config.yaml
n_layer: 9
d_model: 192
n_experts: 256
experts_per_token: 6
d_expert: 64
d_shared_expert: 64
activation: "swiglu"
moe_layers: [0, 2, 4, 6, 8]
router_score: "sigmoid"
normalize_top_k: false
routed_scale: 0.816
balance_loss: 0.011
balance_bias: false
init_std_router: 0.0142
lr_router: 0.000316
vocab_size: 32768
norm: "rmsnorm"
norm_eps: 1e-06
tie_embeddings: false
optimizer: "muon_variant"
lr: 0.00764
beta1: 0.93
grad_clip: 0.5
batch_tokens: 65536
seq_len: 512
train_tokens: 524800000
steps: 8008
dataset: "wikipedia_en"
Below are experts of layer 2 (counted from 0) of a mixture-of-experts language model. Rows are named router (the router's row for the expert) and show model dimensions 64-127. Each number is 500 + 40 x the weight over its row's rms, rounded and kept within 0 to 999. Numbers have three digits each.
After each expert's rows: a language model's description of what the expert responds to. This comes from a sample of Wikipedia text that the model never trained on.

# expert 19
router:507519512460502441464480482499470516485470545448441490490529482540541436549468493485516451468518526440544542458566510536576527540506430472561472539429540528481476481570466427512509577479470541
Family and person words

# expert 52
router:479501502498506414521540473491497497548552549614558549442491391427504526473562479468590449514469434475544435487509497509450457506502529500495576545529580422450521578511536467512474462465465440
Foreign name fragments

# expert 15
router:451478508499524470479493528523517529525488480489504508492481479550559497474551508471570472559540471474468470539531500562503475474508485485566455550498644427509504476618496536512528476440477413
Table cell separators

# expert 17
router:483480498522515450569450453445537503529532497457489561474472532483538527467472541468442586476568467556463453555528509560494429470543467457480500484504630500454539502544495496507495475565492497
Headings and label colons

# expert 13
router:547532572469525513493444531483485505541535539506487537431521423480532528449489489520492368511422483507429467542492479445434563481528516468557526459497477477515497555566567513435485498452493461
Past participles after be

# expert 29
router:550428483525494503469457525405527537519479559529500516435546514491508404426479469446467454571491502480499552539521478574474470459440477453481465447489551495500532578465480507515496508543503517
The preposition of

# expert 46
router:566458573497503523588454496500443538467490464508478505527473492586485447484552474539506466547434531456568521501632589516507505452507488505615499528486509486498513474512480491512474452517429433
Book citations and ISBNs

# expert 31
router:470484543475512543461473457514535488526461440446472551516499429510507470514525502557490445563553468530504445462476501513460469498505535455492572453542513490432483478520497481541473542426530516
Election results tables

# expert 10
router:536439566441500552500469501543475496546511469499435548538534458450534476446498532557470446562478444436542480524472454538553499546431464480539482422557479418500546535528588449485512467457514440
Copula after subject

# expert 55
router:448536507490476505469528469437579548531502539452406571551516440475461505529524479530525477490430464536512456498472445504535543547520484516503471472440543489477490500547534515535500579523484493
South Asian name pieces

# expert 14
router:524512518522547491542513452491416489507480409467447503459447526419577545416447459460441590485471481563525502486503512484502496526440511500502534452520462531544536521505428566515469547491476518
Table cell separators

# expert 54
router:507530532514447537552499444513414477566470565456485510521426480479585538442422480545493454525473449557571454540486545464554520530523461494455539508510470502490469470553493548500466521508503469
Native, demographic words

# expert 3
router:452521512484477526510506472487573499551462521419384556507533434472499492507499482525482498513414499549425495494465464542540564556493517492501527478475536513473526454555464498513473558521453532
South Asian names

# expert 63
router:524509519522543491545511444495415493508476405467448503454447530421577542421452462465455589481464482567524498482508515483499496527441507499509531456517460530541528523506432558514467544490479510
Years and numbers in lists

# expert 12
router:506470499476379460508474510432461447532436524459479526491559456519509530466481469492536461503453537508548478511583529482478555489454486417517446478463555463506580530582595521502492571478481439
Species distribution words

# expert 42
router:463510529467499481459452443487442556525528544479515457558526430484501436485502450480489439523547483540474462495428521582529463531503498408479462570556513554467472431541497463534488535481529525
Table row ends

# expert 41
router:501514445514567499496516456501460535514553482522511500455515452508463477493542484518509491480552505462522542471516504488516465519510545439535504462492484436513571552492485545468502555412535479
Name-initial fragments

# expert 21
router:517574512508532510440511459520510509524525493504361529536473482458531470513519475496549480547426447546512523480557480530460450470461476549536572497499471527553603505564443481566500542400484520
Film and television

# expert 37
router:537453544463481476547498525494515494494503490575534469446515466531543535540542487443472484475564510557483462491555452486436477529407494518518452525439516421482546531531499486482474548508502452
Closing brackets

# expert 43
router:442477581494543516564475447513519488467514514506421473526501491564542532460406484544545565623517470556479483536533545423443508488472520483510448454535550455504450463484477555452484446531449466
Opening quotes and brackets

# expert 49
router:493496501546444432446538504462503493546482494498545494504519467564607513540603532539504463546475466456521449459540552444548502490427541475518463562460488443487477409492467529553522521475544485
Opening parenthesis

# expert 51
router:447502522477487458458455520512498568503532479484456505520510451532529507500529521474617508556539458488492467534544489569530506448513470473546456562524636490516505474598518546516512457426502455
Table label separators

# expert 33
router:532498517558529487493557494553474467543537453518504503469488459550515416519445531508492504541414422498515405565458569457504478560463437451522527463466486507466562515540459434558460520550434505
Space before table numbers

# expert 23
router:534541542585566465514556468439551606524455549538438471471540472477511478512501484497552516539421457507491523481504486536562457498527542537522425523481529512491559500530451480494510563482449416
Japanese names and script

# expert 6
router:496502573504482506550451413478526537482544487484529501499480440477574546462507553489448549506546435529469478544544486514540477448479511469485465521553598462468546505547492510415456474535512490
Infobox colons, semicolons

# expert 59
router:561482553519554391579521443581450529542464514526471566418463465450518505477463440475505508503485541510566479479509506494461487529512504558527540555483519518438534536534443501516437589493450466
Table cells and names

# expert 35
router:528512520525548491541514443496416488507477403469446502461449520420576540419450460459433572482469479560524502488503511486498499526448508501498534452521469530542537522505425556510468545486477512
Digits in tables and dates

# expert 28
router:511538509502513538486451449509474489542592499448494457463428490511475447428471505531574503428458469488490593584513446504460456571487527443587548441497501552573589581532489452462497453397496512
Technical units and codes

# expert 22
router:487521520515485453501443435515524555545568494528478554525559428521528415542488564534532486499491490416515422508540525519496503506465480484559470552481517490489542541625509471502535487491519436
Space before numbers

# expert 7
router:510553463508495485521395447510486540455474458444539440500501471514538451542524487549481369496587488505482473484569512493513510499456441435549521487432547515474553511530444471438473533546554548
Abstract nouns after possessives

# expert 62
router:491528492490461531466510478461582514519476521421402569546528453509488481514517539530510512494443488544438458555484469520550566526524491465488481474464537505434502474555521506562499574513500526
South Asian names

# expert 44
router:521511516523546491538512457498414490508480402469445501462448497421579539419446459459432582489472480564524508489501513481500494525443508502498534455522472527544534524505426579512469546487477517
Table pipes and suffixes

# expert 57
router:478521499507510454482453494466489489549511467496415427434551486469555499394540492510490490476459527465494585485540530491522476560469488496548514467486556581542482504528514475451442530516510485
Word-initial pieces, ranges

# expert 56
router:455525527526504545531481493521454500449443525480428509463467440538562438516468566561595418497551449492503412442546479458524541515505431497539517500455557538434525496523449446531486501480472498
Media work nouns

# expert 18
router:474462580584553438567516473493530500543515528445511545523446473455566501471453565492552447504496538555533441509547495483482503443429513486461479543443491524484548448496454493492480519437509528
Inclusion and example words

# expert 1
router:452476472544522513531441459454533555438484472497459521479496556513541564601487490449542402526487458435477555515491555556516517461455531517452521491535511420496562452502492491535475495498501474
Coordinating conjunctions

# expert 25
router:524507517524549490542514457494416486511479422465449506462443533420577543416447455461447588486472484566525498481504510485501495525442508500508533455521460528545528524505428556513467546491474518
Table cells and name fragments

# expert 36
router:540456470531488517464458513414514511496487540539489523430532509507499384424484492512455415579447492481471556563574502567495486424458428456553511461503586523473522511454470517495482510545491501
Preposition of

# expert 45
router:503517477494466465538419468536472527506505461527515469482493456517489512439491495510510437444522546443553520471614496547515469542524413463596503524488472450479473472558526462527453478549502485
Research and medicine

# expert 0
router:487533542530456494480490445425452537539524541570505489529475469475508477500530569561553488465460494453499436507478548502471531543527482425520564491507534546469500541528504454468505503494536454
Foreign name initials

# expert 47
router:512509508506527460511522463523493492527487498515517556475534419480559479563452483503516420473537403458514461497494433454483488545472467515586500472469499475447510535600489496545496469426494555
Education and career words

# expert 2
router:492461533521535439445504496418538532513552484564516582552498444506455498549541511495548411508444511503545545434556470503523467526512458434590453501451530471499471582520616524475467579485476420
Mid-word name fragments

# expert 61
router:501530514521476472509452406514534554543555490521473574543548451498560415526484565545511486496484450429494430529531532531495470511468474501564462547451522490494532533612486464492529488480535454
Space before numbers

# expert 11
router:477523543484491501469552469420501525499547518548510554544510438495486510533549519509568416483483507500553444519608511500534465550517443500552513509477520433438486552502614485408505517540495423
Romance-style name pieces

# expert 39
router:527445465477491480558489480516421489526408507510525500467481440430477520531428453525483479477485524518566448466472504589482505491401498450502535491495519487520557503575421504566462495497507492
Climate and demographics

# expert 20
router:527507493510515482550480498479554450533538535546497556449470484554559416500541486570528506542403430450529522493547515566502488508487456532461569551514596508468593502464523554458446504481462499
Sentence-ending periods

# expert 48
router:479484466537568446464496502530480541529561525489535549534511416456471510556512485494525473563511463526576484454497458472499459523453510552583517549486504432514511483540492449458545510464473526
Surname endings

# expert 8
router:444540496499470506485497401462457549482468447511471452565484490528552446518527481557481486617416552556515492496586512502505453501436485475509547599534486513496456551516448456536519570561515481
Conflict and crime nouns

# expert 40
router:547484628496499482563496492472425493508499481476497462529473390493559584433512512503500508499461454476568393496489501506540505542411503512570477541545516529501528512554525468520546537513474523
Infobox field labels

# expert 16
router:502462539512444488488486515472483476543519469506494517532566481474523455512560493558512392560502481513505524505537508460501477495518525577578558554525534523427491577512490514549468533495494477
Location and time prepositions

# expert 58
router:558489488561441540508511460523456442530505464440517480480480526433621541457395504500490472525478523519452490462494438518513520506517472422546483460465539519519535569583547508465487523494500461
Past participles after be

# expert 34
router:563546486518486507517493494507453447521561481465500526462493471514559476487502560479508475436449491445493518477501484541535529530538431421573500539436495523501479548561558510399507514465525507
Historic buildings and churches

# expert 32
router:525511518526548489540511455491413490508476413467449504461452518417573544419443457464441589487471483561521497485503514484499498528445510500499534450523463529543533521503428559512469545486475517
Dates and list numbers

# expert 50
router:486533421568502490532467433449550599518541527462490518486542405468498536473565477480562443580420411520527453509522466471502474524460492565552533498448493425513520560492547472496517515489565526
Consonant clusters mid-word

# expert 5
router:535555453463498471486465465494477522506510498495464442533569516500541410470497492477545455475508474517550466544547537520500515550473459515563568441432484548442464486464483501498456564537527478
Pronouns and focus adverbs

# expert 53
router:483505501507508468524466454500478557538553491571471541534528492542558442513459485471498551564461564506572539485480476538484546454516458514537444566557493536554533512469467517541476455461508493
List-item hyphens

# expert 26
router:450505503584580412513538493470507501549484543547546554466541410478516491571476517507549417513497473505450484451507489464437475519498485547553576487518500506476500579571496467523505531440470503
Sports results vocabulary

# expert 38
router:458575478524502504484530465451568552513519533443399578549530411460477507547501460580504496482453458541469406526479483480546548539496497510523455481495548480462513492527500505552489550514494520
Arabic and Indian name pieces